python train.py --num_hidden_layers=12 --d_expert=32 --num_key_value_heads=10 --qk_norm=false --parallel_block=false --init="normal" --init_std_o=0.00745 --init_std_down=0.00372 --optimizer="adamw" --beta2=0.98 --schedule="wsd" --decay_fraction=0.328 --decay_shape="pow" --final_lr_fraction=0.05
Below are experts of layer 8 (counted from 0) of a mixture-of-experts language model. Rows are named router (the router's row for the expert), gate (a neuron's input weights, with its number), up (a neuron's input weights, with its number), down (a neuron's output weights, with its number) and show model dimensions 240-279. Each number is 500 + 25 x the weight over its row's rms, rounded and kept within 0 to 999. Numbers have three digits each.
After each expert's rows: "mostly gets" lists some tokens that are sent to it at least half of the time. This comes from a sample of Wikipedia text that the model never trained on.

# expert 114
router:532491539506548539520512505494502510508526489510521508514494487510494498536473526498504525498492532466502530472520487534
gate0:487526524561530528473465572526503503506495548494488485498483487504495548525492492532474502491498455480490556514487501480
up0:490461486503539541512482541513487475490492467487507543453539477530519535497541488513480493469506488533515506487533458493
down0:458540537537484489521453484475471445503536531434526491432510471504509504526528489536450480502492497493481539494465478524
gate1:507500501512475477500481535496501474511457475484468529532448548477498514507518537461486530516517497569500498438444465490
up1:472482477509478507500513525521478517505486501507548510465514484469514507502488497556520500474477487530533522465502574490
down1:497493498419524495534504508498511478507493546506519497514457484517548502458529492553513477500446518505511527529559544496
gate2:468504489485484505507495541489469489453495509541548526415540485491533484474536490493501519534519507525497466502459527472
up2:503525492496509471505521526508471486502489498543511491448526491503484477501491500467500527497502567517524475494478473462
down2:496500497481462532527500534465538463543446493506493480501479521531491503505460459536494491477487497452501478497537506453
mostly gets: " Yo", " Bat", " Clare", " Nan", " Hon", " Or"

# expert 129
router:511490506452532538465525476483496500528517478527529512509485483513466498534474506496498481469493526472505517505540482533
gate0:486514500478557486533513510487472482501449459456471533532475521508506516513468510516523494522515482480532476524461480471
up0:528499493495420494493449511435486522492540520530501463467519493509500502495530501498445485501471478563494520482503492480
down0:487491507484535510542526543519494497494482516523479489509525466473500542531471465515535543520495487497467495502498523515
gate1:539507495501519474494502490484498500499469507516481489526562520458514503507466484495511503546473543510481502497465518437
up1:475539507509506516505504495521508498526513497474476494484467517524502453462528500464487501456523501467525496491507508529
down1:493500494466503525491535496495503510508506459506529470507539495491498518489504477492514507466476556477483528503522472525
gate2:540518480498465461546474501504522506490493491545518481488508511508507535497471501489517490476462478496498510495537486489
up2:539535498499474466519471469508518465506502492559513483508520504489529538502502506503492496489454473500491498492539499505
down2:487527506500516502476529506539502489504476489497487519502485496492529464551482491481482520491520547496493484478510544522
mostly gets: "'", "}$", "$$"

# expert 121
router:549493508479527518507553483476497521548473506502521529515438476545512487540480536484506505485466518488521503452551468550
gate0:485495497531500480481510479497494461504508513479514490481507494526508492500459450466515465508518506540468482483503522455
up0:521492482499439516513486504485485528509480512507471535521481496508470478484517528560464536543464492478513544485507490535
down0:469454498476523458507502450477481524513486538493502571518519496501477465488549472535528461535477503492483483503502469523
gate1:498510519493508481491519497484524488451495445504514425507506469516507481437461518492506523504462524527495502481525509476
up1:488543527519464476522497495479549472489480487502519466483509472464512472475474510481522490512473529509501497472495542472
down1:509535485497475485490558506498510496501489506482527506434465491491477464462505502540529437500491483534494488487491489546
gate2:425489507470485520506512471511523513523512491482547505492526547456483506466489520468482479499447522520485491470484522507
up2:530535518484480501562470516514491528520485509476498455518503454508497522485522572514445489531466504489464455510503489480
down2:473495512461464508509514501484534485493506472480514481457561507505483488480502522517479488472477458509488492488502546471
mostly gets: " using", " renamed", " used", " create", " uses", "creating"

# expert 218
router:503460517448517494480491487507522497531526484520539510555493462496465486535505522448524534512490500467548528490523488554
gate0:489514468537495532491529472475516554569498559491479536470513522497524561480520560501462492482450558538543530474530491440
up0:485521468532485512483486488477517551547487560499460521480515483479534547479533551495473496505448528510538517491515505448
down0:520547539495538489522555478480479507489490529455484479491507509521482510496490487502512488543544487526518478441500478514
gate1:481493480521489493526513457480535492473466530463482506484469509468504521515517486492487455477505492464494530503501519452
up1:475500502510478497512505452499526491480468545461488518497497511470514511514518480475467471485511493476495518494526531443
down1:494478523491523485519514537490465482479457518474545490492532534468511484517497508499522455514499497506505495510520436499
gate2:494483529440494488503499470460546497484470469546522522464517498524496491496496490530470541498510493505521503499521516517
up2:498502529434500484512487464491545511479459505568547496456506490525487491513512488522487539501526478472511502506529527519
down2:551513533536527476490498507535522465518501547501510519466525514464537515476526549519505498485495532451498462468539493483
mostly gets: " pm", " Miller", " Mitchell", " It", " Johnson", " Evans"

# expert 100
router:507484498518525533489542483495505548531509479473507486507465494521503503538481535479526508475472506478536485488524490522
gate0:485505469484502493460469469523455468520498487529536454525470502508481544541496449452490484486510492543465505518449506446
up0:481516523476497530498488450514497483543492487533502449501502524508499519507512522474464467495493520557471538535476479474
down0:462538489531531474435510462488485509471513512476510467510493457528480507516508462552508488465473497498507499537516524459
gate1:497504511497501530484452516531491498503490474486464520495487518479515473519484545475485531454473508544459515468491532500
up1:424505461509499487531496483526458504523516457528535506523553485491492505506502490517506542508511498494508521535492532464
down1:528537519496469490542494459507479455516505510550496506492475504498489456541491538529511539495543428507512529505503485482
gate2:480503456516504430505548496477455506542505520508480494484483473494501475489458479476491471471507536491474452464469517490
up2:489524498473451520468546437504499510509520479541471513495455533481502533509551484548515492523515490441544507521536473538
down2:487517497491511536533536493519496473480495461529475514521484488460520504501495477501504530483490526519473488484475466487
mostly gets: " than", " about", " around", "approximately", " make", " against"

# expert 0
router:513484449478513522506519462464487517537507482489510525532477476488486531509482565522498521463490524471524516485518477512
gate0:544513505514501470461531549477554478528530482536502453512521477527442476493514512489535511504531465531511490483475510456
up0:499509451542480455506505530474551474472478492516478442487540500489491511472508527500512510524500486513475506485452536459
down0:492515509500508515509510539500484516517458511519476505497535476517492439514490504530508532510514510504498472527478523507
gate1:509487473510518469464506553521505520467510537509478485498544533533552503467492446525494459495469459507457486459511464526
up1:479475506542517514485489510497543496508475502500486471466456499472470510484509509496465488553467447501492524470488534527
down1:499477481543477493456454586479522502506484494524505466505505509504535489484516480528534491524491511518524526509521517521
gate2:525563493495495524533452509475442475498481540500507511519540472512523503557487515487507507558477518563534530489480487474
up2:512450509503500485460536505540497538484516474515503487479487537513499494440491457501498507502522511472535521522472468489
down2:459504515517500481478500481479488529489534510502460467532450530510466484486502513516499505500481473528553523508506460523
mostly gets: " alongside", " includes", " with", " thousand", " featuring", "featuring"

# expert 130
router:518511492459504498509519476494498519520508487501522521513524501506467477491459527474539483478493529480507514491516481523
gate0:511528524490500504530476441498525513492529477563460532467513471517491525489498525509514545508501488539506509522513483493
up0:489503490496507497545477445486553506500540462534458504475525513504497542487527511520498536492480502545494492506488516459
down0:493504474502517508491456450516524512537520513495544439521598511511544509516513477519474455478512533506559482479530460527
gate1:519505501517500497521436525558463508475512465470507542532499487477463477510480522481504538480507460548478486538496536500
up1:501499503495478501563493511524496509450484501491486512496531481479490483480478475491493526509501456517476461565466545481
down1:508550486510486523505465488526476518497517525477478481491451509525503474465520527514527521514538509522508502497472478503
gate2:524485476480499507512419504522480523504511521561478548466488472500491482496494484501524494498497500549495484518519520544
up2:492480485466497494515435488520492522518498510565493522454503453483508492477495486506531466495535526516478478535531526519
down2:493482503515489482521461514481502503503520512502532485547507483443525513506546460529539543497486495521518466525522452424
mostly gets: " \\", " $\\", " acid", "}{", " hydro", "(\\"

# expert 81
router:521476454509523469504525478492515543516477476486508493512483504499457520523465537502510502477494540478525525480516467529
gate0:481481510445495485473510528477512474439511483455537520464516472476466502492511457499541530490494518508471459522516497466
up0:474493513435504491473516519497509495470545511483483509453531478494478510494519510505527494498508523499492496506508534470
down0:513516495512497493418465519543527507477540485507509516464525477509491516539484519510506507505512509485514520490442499485
gate1:495464529469528502509476536472505476493523479501508510511480507481525511492505490540514482480532464489491478504492500505
up1:501444527508538534514482533495506465490507494497480527490474521535533512493500529548528463511525475506457479482476504495
down1:479467546478492465500514508567499496496500525525493539513483515474494511453481480521491498523510509464492529509525520491
gate2:509489494496463492479585490466468535516492519512485473521479486526481492469493460519492495457518494536523524486535513548
up2:518483476507468449506534529460497512507461555500486461500502515538489498493513454529482482497518495524507526506559533540
down2:517491508490478528546512477494516517494529484534501492479501462533533483490485486452478496499554531539566499478491521534
mostly gets: " located", " based", " helped", " worked", " him", " working"

# expert 232
router:501493496497510495492542494473517503539548487485518491516472477497461501506455470493510507518467517518521535474522437531
gate0:501485484490458553485492500488504517467465488471498522438475496471431492533492503501457485504508495479510470516493446481
up0:529470487516505482524468502492493495489459449491497531492498542515483507507445507490443512503547476503493489531441480491
down0:500484514510517503468467500538474542488482497473522519535512504496520514500501479511509497462480516499513525507487531495
gate1:499491495499475488512480505496538508530477506498532498559518574513494493504512483495529486497458454493546474527492498476
up1:537533484497531525532524506535490482449453558513490483456468486493489464510496508496466469542536513480495508494546499523
down1:508494546504543502505497492467516475454524476488488561489478498493481471481510454485545479464483504464518519501486475480
gate2:474462495489479461514497490496550508494500475528492498453496544516501503470505525510541490500527482496578448509490496502
up2:540477488529490479464456469447538519539491480509521466481506513568525460503521499493511489487495549476487462535488517525
down2:446446482476547507497466513533555515545493506484508475488501488502511530530457497518515452465486557509545501470535472499
mostly gets: "eti", "rou", "hap", " flu", "uni", "communica"

# expert 52
router:522496475498521519501498471469509522507514493541530518532480499531483484531479535454519526477470500472508528492514492536
gate0:436495444497514479500527490430455523511465492480498484524513528492532532493518499514519512538495570531489526499485497494
up0:457517452499501470518481473433453490491506535493481493480551518516518496471517517506499490528475552552492491506477517480
down0:487463471502534513487517478485458485466527496467459488505513530531517502451497513514488484470485550527514495504509534492
gate1:482511494509455538455507513473486477524516546473461498494540511497494506486506472501484471512481545488462507541481547475
up1:521481507474488500498499490485475529454499484474516512485478489504489499496516491504484494493502485506534501470504478520
down1:514509487499462523471545514501500506482513557495469490501522498490480507477510507466502485453484542462484506468483503469
gate2:475542532534528504528485481477501520492461476525503491475478495486515518535482527492509534529515447536524527500482528469
up2:524470472516493506498497422491517517505533495519544464495511506516557489521515522471480489474492506473519477508514491528
down2:544526465481501503545549508487484519498490501507475526540521533462499525503465482547504532462521512480472504514487452490
mostly gets: " Ashley", " McC", " Williams", " Harrison", " Brown", " Johnson"

# expert 190
router:513467484505488507476522491483489496532490502487508537514481450521463513530473505498493496472489526447510534495557478524
gate0:513514526470495520482512501483535501521505517516506530596481492531475486459500487503487530501518477506473488511500484478
up0:539506533484480498491540466533528503512477521507489525559490487522533497461526518525470512481527498516467460502506482485
down0:509478464490488474457487532550486490476468457532518478494471470497467542480435484504502525515553477518496531506484503502
gate1:511516517516501487453514474494505482511473489504481523528517487499496466507515523504462485466517490526488553468490478515
up1:524492438509469545509449551515508505452519494520522495546529538494466514498535479532513502465506462497530438532463496466
down1:486453512501551496520500481525481484517471492537521510523487498495457471510456538452491536427530518510492497522531498482
gate2:505512473487492511522485499507486505478525474463448517507499471522482536499505512507501493507475539498520504490485455492
up2:464462513486496547490500498502458492488499557510488487431489516512476534520495451505504508524511486505543475489497493488
down2:539479510543492507507492506498499488499512487517497510515570510523481510517475471483498462485517502478515513473473496478
mostly gets: " Phyl", " Historic", "Co", "Pro", "Mon", "Ch"

# expert 72
router:543495514486532550493516483476496529512484464488510519556492490508471487539467523471521520480483503463534505491490493535
gate0:526474504500528541472453512507503536514525485510508486536511504498511456511494528512533514504448517545538483471481519481
up0:520494524489501552475441509512518529488518496522492506547520500473507457528503530525528523511457490539542480459475548465
down0:494490503543494456544493558523499507484500492500487528509506436525466469498502513501458492547459482517514499471511509527
gate1:454484480510533513500516529538487495513502500475473500522492508539457553480511470519518499480539513510485495515505462504
up1:510509530481477507513488476433447523499511494533520533467467500448540467504516525456492475483503500530480504470506469492
down1:478503514482474516503490530507493470520536468498464532489520521511478484518469526487482503472489508483466510517515489478
gate2:542483480514475451544502510531470502531489463523468423527504490496521515461610513501469528504497460517464517534467491501
up2:456437500477509453512534499470488504524508507490538528503470516525495507509518459477504530505517510542507488512469485514
down2:524469467482502518466572493499490507515460491510537528548445527478513468489521518471518528496478448506479503508549488493
mostly gets: " Bal", " Si", " Dun", "Á", " Dan", " Stan"

# expert 11
router:503465470475491510514528480478455542536509485498516515517436492489484532486479523514535486444514518481524511484501478519
gate0:515494509483520527508528501519511458532515463490466522470533508518525530504497477495469499505475500496516510541472522518
up0:539521475497480508483454503496555500472516465524505529492434463526506510492486451534497496510505460501446512491521488499
down0:519521539521542493462495511500463438502501479447530474460514499458471502515518510527487515466511522497476471486530506523
gate1:487504503496491511501440504504534455500500490518491501507538485514489491494543532449492469500439468491440487459468505517
up1:536481480521503477502521531512477514523499488484486493484479508533503517518483460506489512543501489473493499510512477499
down1:486478492515490498490511494542524499515469430448504513492466480524472512506517523518536518512496523512528527485556499485
gate2:495471485535501448495459505495463501491472503492521458463552524515519493503557464519497495483518504504487514512545499483
up2:509484524492493568493558478517533528516535480516507533548492491498486491495457528475504524485491509497508481498494526507
down2:502473544540536479489548462501497485491525505526467483551503513480510488438479452506524525514512501476490476545503479504
mostly gets: " or", " and", " well", " sometimes", "cent", "\","